Weights of a small mixture-of-experts language model, trained from scratch on English Wikipedia: 1812M tokens, 13825 steps.
Below are experts of layer 5 (counted from 0) of a mixture-of-experts language model. Rows are named router (the router's row for the expert), gate (a neuron's input weights, with its number), up (a neuron's input weights, with its number), down (a neuron's output weights, with its number) and show model dimensions 0-159. Each number is 128 + 24 x the weight over its row's rms, rounded and kept within 0 to 255. Numbers have three digits each.
Before each expert's rows: a language model's description of what the expert responds to. This comes from a sample of Wikipedia text that the model never trained on.

# expert 41
Description: Personal name pieces
router:123141139119136152090139138111158151102168147085119061114174082128150153099152181132138104174126122171134107171133133172096142146128135146130087138126149133106090152140179139125103138085126136102137135158130105110095135091097114145088122107169138102113156123156156111132151155143113120168133119123125141149136113146139101169146167136104148082133156104156117084140129153139133150134135151077152123107120138139118157120147109149156077122143122164132137091114136123156143135145155181
gate0:152102103098098106164140139140136131166136123184130179119152141113084112136137108116132117127117143095116118197116067120124163115088129109147077140124112131129133122144104151134123125128133086108122153152133113126124095140126110123134133144096163110136140102136148118126162128118079141130098128122091137180099111104154144163149133137119108162112147117145096163143097133099109152098132155134120145163153109111150142155177111114098144089121178133113110132166065141118126125100149111
up0:165102146112140115135142137135151119141135092142130123119112113074077142100139127128131110098084131097098130140096112119086144154138160103107078116139146090134111151139121093075139151110131103115160120132126147111176123152107134100116141142129166108116138126210097127159157107104074129129107123137095104139128131145156163159151133143108119160107148040111113168145106106120103107124070133105118151157129128133180152088113112146166130116101128132148161136129091163115126115144127094
down0:137148107125128148110126134126172137124121095134112123135144119164141133163085106130144149128122100115129123101133139129141104135079104102129146149150164134112111119139066130131139167145104131140149160099098106159144134125145116087091127127123101101118099095104133134119177125128146071133111127101111124136119112152131085090132101102105111097109133106118146149078110174136131150108106117095129166114123140144163095128128132175124163142110129092125149127118138125160102135168152139

# expert 50
Description: Sports competition terms
router:118159107121126123075170128113182150107130112114196091102151098089138104084119170103118125110096118138089136157111145140127113080127131128143079158122109124134109170153181104126116143127115127115114108159145180121124099132094139146085166094129124108149123135161123126145139092110113120132136075097133144150174122135146131138166122151092153129073150132166116107144114154134102147129132129086160111154113143168130172170130157126125116134135122144124165125133139098129126143118115141
gate0:119103128135122122126135131130118135105127093132110123140150132119141155088128113104127148131155090122111159099182156104132118123142095122121150140084110150122128132146143201118135129173094116141180098132119115124095159137131136114134073127114144144089166127117117145153128138125125117122159147147181092146151122097125113101104103085074101128087128141112137123128110109146152177119143118115080150147097108115104105146099117144095145142139111092123144161107140118152121110164104100
up0:116119130149142128103145143153127140141137089109110111114161163099156120105133106068132140142134106139130146136064121127089153154144102110150123098168126130159123142146106118139106146144136111159136124082104107105094136114165131102117140143124109137146127125114085126135116134123106138159159124133111115137119186122152113136177087113160147109189135118130149119130136085138140152141154134133156124146137150133144070139176144168160122107110157163113085161082112142106196152121159133
down0:162115132092126123146098108116135083138134180125128139145175083154134161140096120132148140109162150106122106115120135175139114122176182133156112144134188086191135104115082129160108148114100108128111130088146118145146115150094150115137147116149127150087108181153166126128142148070141070133123162168099147117090130118103102079135178178146120109089159144157121170154115156116162169167128120157127107122144131117150138121153105148141121112137132091117114073128135131108116066137147109

# expert 14
Description: Clause boundary punctuation
router:147127119113106112113205109110172103091092108116167072133169107092130125094113160089169075189109134120117124155153149152075147116134128122163093112154124105124097162145140125105132148104163166126120117187150137110110141122066126160092138070129161116146158085145117172130144154141120132154134090107124151157149131141137106173149168152127136125133116097113103096135116126136145164138138151145155154150121149164129149151149155117150114135116131155100124092132163094097150109124130175
gate0:115139170107169141103079113102122127130186119119129109112087146163097117103110122139123118098160093121136159124096110148144133088146148099114112128108128076142103119125118157135184157106162102116113127149146125133124127158136158120128107091158108129135145150123118126103116164144129168095104137096179099148120094125153133095183121114120125111116129166132157129153158153083116103144139120114137127170120110084155127107100119118174139103124172132129133132115109114100115120130126147
up0:114126097150075133125143136139133117167128098102100124146136118143146164153131133125173121101138151144142110116151123137107148166145112164115133113157117119153155149147135121102127091144111102108155165096101147111132115097129124101164127141149158144136116150163131099157115121129138110137148097167104126108099151120127129148095163149142145183168123064137128154051098101159133122091068162139147131117143122119130138176142133144123100105135115107152130114146141150139149173168122092
down0:152095132119136147106116159144110152136162140122067155133126109085114144127096123106118114147122097125123123076120094111131128155173163161146109113129133132139114114111204124112143126095117118109132113145111130132127133075108137100116121129108115115157132165136106099115141121151126147116104138142175141148121118149079145128119147112110116157096135169132106113185130128113150155088122126106189106116135117139106128093132078112128114102154167147137136140116101083097114146113137123

# expert 60
Description: Prepositions before objects
router:136176116103118154092175120100200137082097136121210073115150124120118086084125135079150105153121095125110132140150156154118133150155132132103135147140121105123079177141145113131093152085131140117119113176159148112115093083074111149107181104151152107141155117140145174144149124133136118170136084097125128140133117159133134126154127116082151110071138106128111084122104128121149133169121130136126122100140126140111140110134126142141131152139159138114150096082156142116162117111133138
gate4:113128125153120107126125109122151090164106171109078108138138128106152114121141119139088120138180133124106142128140137094157121106130101128133111104188116166131146121095125100133098149159111127149135121089153118129094154145177115112136152122088111129126150088121090147077158140126084148092173139115103111161106113181125141117106109110127121121163113143108076141140121139089131114104113148121121157116104138107131143139104105086131144101121099100129137100149143131099114104088150126
up4:161143148149133146123151148127100133148114120128111179095116156138149134128101132177169134115088131103103213102164130130149161120102135103130113109121136091132134130145130116184150090135179097109108109170134140154135126129154127190139154103145122124153135122143118149143110116158164107139104108144167165087120118097092141131150096112142136112117100158129166123156118152096131109126085145130152140083133095088137139151114122164147140097124113167128114108174106126151093086111149124
down4:139144132137172127123143130115125124109123146125109126164128087135095117125108143089146094130106125154131096093101105097076142140167112138127123116106168110127143091135109114138122140121120131125118134123117074144121159116096134139093152120112153126130106165139155130145127095146136116125093133148125172111113140155112128142145138203149075111102120132127184103111121114203149161106126066135105085122113154129149090124137128134138116147122163142129061144140109121131139137166103128

# expert 30
Description: Capitalized word starts
router:121125125090128174105172143082173130100104105093214105126168116104129109101087140094190072171134114127095104157139136142136118126109149130162096146138064110133089131122177127140113151116149139124125140178116128126091114101095128152118166099132130109144137114141138135108149152153110115148137088105103134143142126161148093167134132135077151123129117123158128133110122148132132165136142156092131164111152121149116153135146137131131073122131150131123161111119145106168125106130147143
gate0:130134104151139128153122135140127082104141116150133125145079132135120149130118115100103143130122086134146112139127108099150160108120119119151172188133117157138162139107151160125145151145115168139123165104143148117138140176127112072111142130175114134104137125123114136115109138106087109146122144113175081117134122170091126124106129093123144164143137122105117156133158128122141153137100125124112106064117146153113130118113101111083146115113090107125135158134114142157117111172107136
up0:128169141132105133133140157178143148123164130092109132124117115112187118119099109141155100142112095089138138114109105173168145147106133126137199149120110123152120149117119126087100153152149116137129118163127094122135136141119093078140110142144124095170149127158133197126122076116133117092119091173115084146162133115091135119119139142098131129098119135114117140098133133123125093065116084118078175129119097157135149137118146122143103154120145117100121179112161119127110155108175114
down0:147153172135124126119140120119096114110139143166115154133120124127118183105156129113094158137139104172127137174159149142058162073121164112153117100098196136147108163146174148150104178107122134150153131067174122076126162146093153121111117159110127104072116161154145140107124130112174126166145136088150154137109118100167149159138144109156155152120153154118092125133107079092133154142143145127139133097104145124127139194128121159131148135106119154136110110122092120113096146124105141

# expert 58
Description: Date introducers and digits
router:124115092119122113106215163094169132126080137101195105094139107126098103114125144103140068162159154124102140180140154168117132116102131150143119171146113123137096148149229152123092143120157143145082093158142118142121110097108120165119173122144147094132162125145135140129135164168134106130131105132107120163127154145160077150160140137094180138092138097120136119125088151148152144139164135103148163125125110160130153124125130164140106113124157168094116082107137123153130121148120133
gate1:106135089160101086153169157111087100132093132146117097127104120106130151112093119131108140097143079116105142165134116105136096119135142102096141156106129142179165138133122094131135131151189114134126118108114139088138116136104118187121135116154126176103164148157099089116104160132116105121098158123136110119098142140090123120143089152110149123120159119117109099111099087125131127142137122158103136070091105127135148145087088127113134113132152136130142121097133144109100110160122124
up1:147141134116145112125137126136090144125124075147139150120099125129155128144117143175110088203154101106128104103109129100105127138070038119132116124094126125145121143082130139149162122117073114119131127133151116108161096080125113096116117139110097121150161127106114128158121095105111103111079142092124143112166122066130079113159145137141167110176157123125133147159163148143128098093134172088104130074189083109122109170134084140124127141116113120125100085105144162121148110141143155
down1:157187132133097104096171146131131139125116161160080156124101032113168120119107110153121078105136158139140107126142160121112142101156153155123147125129105132094139099163123136156131138139142134127144154177110135119150112133123124147122179099112140175127112131148137098125104123107104165115118150123107146143092141134138112117125160112131148144103162109133144108115130139145160134085145114115138150122104117123124142093162091147142123140127160158175166159131152104145115113129157111

# expert 4
Description: Field separators in lists
router:162153122116085130129211118108168136111082101077193096124133117120128082112088155090156074170137129104091117145140169146089123113127129144144109158133135092152089127147171135121100155126168142131092123146182136122121129099103118152073174100139149122137170092146131126124152143179143115146135122132112128118131118173107118145164148150085196123115133100159084114094105121119139135136124130145169141124144120141116139143124147127133085105120163166090151107097157104117142092139139172
gate1:111143172127113129129110135130125138136169142133076089100146121134114140123148109109159113141141151124110131109157155118096181114134128157109158156151101153108119078176138164098140150141117128097110148133168177126155125155136111162144119153137139070142141162123153116135103154082092115116102151107184075146100121176151154125144118122147147120097140083164049125122156118086141130142121078138096157091110109134132142135126085147090117134097104129142140110143163103146125136085176147
up1:112158122133139167112091111118158129122108113134080146121138109116145123107130148128125117074121117106117185097116115136126114102117107132141074149168094143154082141171154122141164108138129113187124093090106145164118134123129076115119154120066101100132143142106142118133105129153112055069137121154140112120078122141164132147157092115148154137119175150138092149127099136125125094141157141114140106113110122125163142150120110072069104129123121121144083146119144143125119136118152115
down1:118103075146149126139110174182100127138182159090125122145088104125161081137120105143156092171108153103129070113140129115092108126146152136124134097147160148170153122159180149151139151133133120127112138105119139108137127122174098137134136123153127141102126125143087127131134128128136126097097141154109106164081143133113149097129111146109172154158136135129121194134149148162101095144137117120123146142082117123110197102136108113137138136115144101102146122133078135144129076106123115

# expert 62
Description: Place-linking prepositions
router:157142135117105144107165131110159143074125110069183074110142109121114053137085153093182076182162122151116092138151160137096134124134134121133100118117117107158088144128151124127092126096160133097123123156152140142106119091093132150072153093131139094132142092135144134132119167141124106165159109084129141134153113171125123164137142156099178102116112107157114106131117128158153129127119128141149155104160155160118138153149148143144112118130147160093163107104195106111139129145132156
gate0:128138127147132130116123160127117115078143141153081111112150124113121151147134166142133136102126100129125142154139115147084162162128134139123087134115158128107121121121112130085153113129098127135123137141132127113134115150109150072156073156091127155153097141170138090133127101139096158106143145144155082155064077112141100121114150113103105123149133127098162104147144142105155148127132175145131098148116152122122126116087119114109145119078117153151131138108056124134200092113127152
up0:180108112141160147142148113119131131180128130126131130151126111136169138127141120137123124113130187106115096106130109113210107141151164158136099119111135134116147130185128129159083177120168163087073133134155086151152170127109097123107135135156143163118146120133098116105138103133120116142122131171134090104154117140097138112117145099133141149142098132144117110119121100147151136132157113133079120121155109080133141181144155174137153108093151115122159103125106143118081094129135090
down0:115117130115176154128157150164135111110107176158116126135137157117132143153172155134123139116099144092121133159113107131132128145115153141150089125094146118096118148122146108152090177135117157110073150135129126159136090124099184139132127125121121085106117134167105154130109117153113087116137120111135145135132120079135131154123141137140154123143113157144151143134158098128138153136167122186123121141141145120153120083075118148113080142107115127137123135109095179129127087118137138

# expert 15
Description: Sports ordinals and results
router:147145116117107114084161117111199126096086115111174072109156094114116099120151196090119117141147145135077132162142157125150100092134138139137093155127115147120111149143168120105109149129149150133127133137166166120102110146116131129084185088115106116142128137126129153145168120118111119144145094092130133137161128144135118136130111121093195114080151109145100113155082121128101148152125116092159126142135130112097150097101139119126143142128115120129150118127135109118158132109134127
gate0:122136124098099103156130151104119088128155140108121145099148130174131135127160123124126156127128116171133060160116131133127132146089161162167145160132114156082127154084138145105117146132155114140104150103128133110154066120148151075171144148164156175146162128138120104126135105089098159144116112163145135074105071143103120132086104118105093144143168145164096137111134127117120070137140133145111118109107119142126136122091124137104151151108139112121154146091145152139130156155140112
up0:153159108158200153136139145106109172123107161104167099107115150146139112125115087102116109143109131127086150138097173125135090140110070140113162152129123086172130104104140145112150127148137125135104126130191114142128185098113102140132124113140109132127094093120116121117097088139150075124174096118111139158139147105150163152110139137144143153153136143114094128125101125115122185137137149130170137122154102088119148146176108109125108130103140147163117129161151111159136092148111107
down0:172149123143108099166101102137127134086150101148159121106159125092147124125136147143166091130190159116145110143116130154141101117113167137139132139151144168116159088176162123103096143170108164105115129149135155107135104156117132085120128110126124139130123131144113144068181117123137140119132194149127094098131096104122085148120101088107135127145085132165134124122146111085141115122125141137121072099102110150080095130129161112152113197137072086146105112153149122122154141110159119

# expert 10
Description: Name and parenthesis starts
router:124127114082096154111172146093176121129105120079193096127177123114106120106085153109182067176142141140104101159134144133129128126129142126138097120142092093130078127124176132120104169122165162134109142168128148125108092123087107177119143083150136109138137122156139123107151145147112095132136095094131138139140151162125093165141145150114159129126108118148116116115110161110137177117132149088148161115153131154132166115147119123141064125121150149103165087144147106162130098129173144
gate0:163164157155108098105145086118136128108087126159089114149074091136170117120158143103097144104114123165129174147127143148118097113143217095155165106081149180157112095149153111095129142114124132100131170119122150145134095129117108131103173121145129121126062105126087128101140123115152147133184068108108132152129158127121109123116133123129139113090132149153086104138076145169135132061126134141118101152109116109111123127121087088117157150108127152083167140129123127126097135120116137
up0:131201155173083108146114092107130107131131141127070151169076101168177138159144120130127152097117121172151153130114127113164125126150194096160115099114163167147119100144140111075128134132126115110131158132130129113148103139134097118131146132156102109151084148137073124095102122131134146119173080120125129109147139142115094111097118105129143117108113154166114125144104135123119151055130114107108114162133120115133100115129088093111138155110113118074167148148101120152127142113126125
down0:113142095117132181131096119107156107090143148063118133167140128165149163154141149119136124143168108124137104121125125156145116146150084116119162100092144119156148133125138134107114096105116147142099098101119114113149149075134186155163162139135138139102096095123137146104125152096118154112118153119142163102116125140125137084114131171097115118129174133085155139147126130168140137154091124082104101122147129122151127173106133124091143132181155135145098120100174089087138188128136085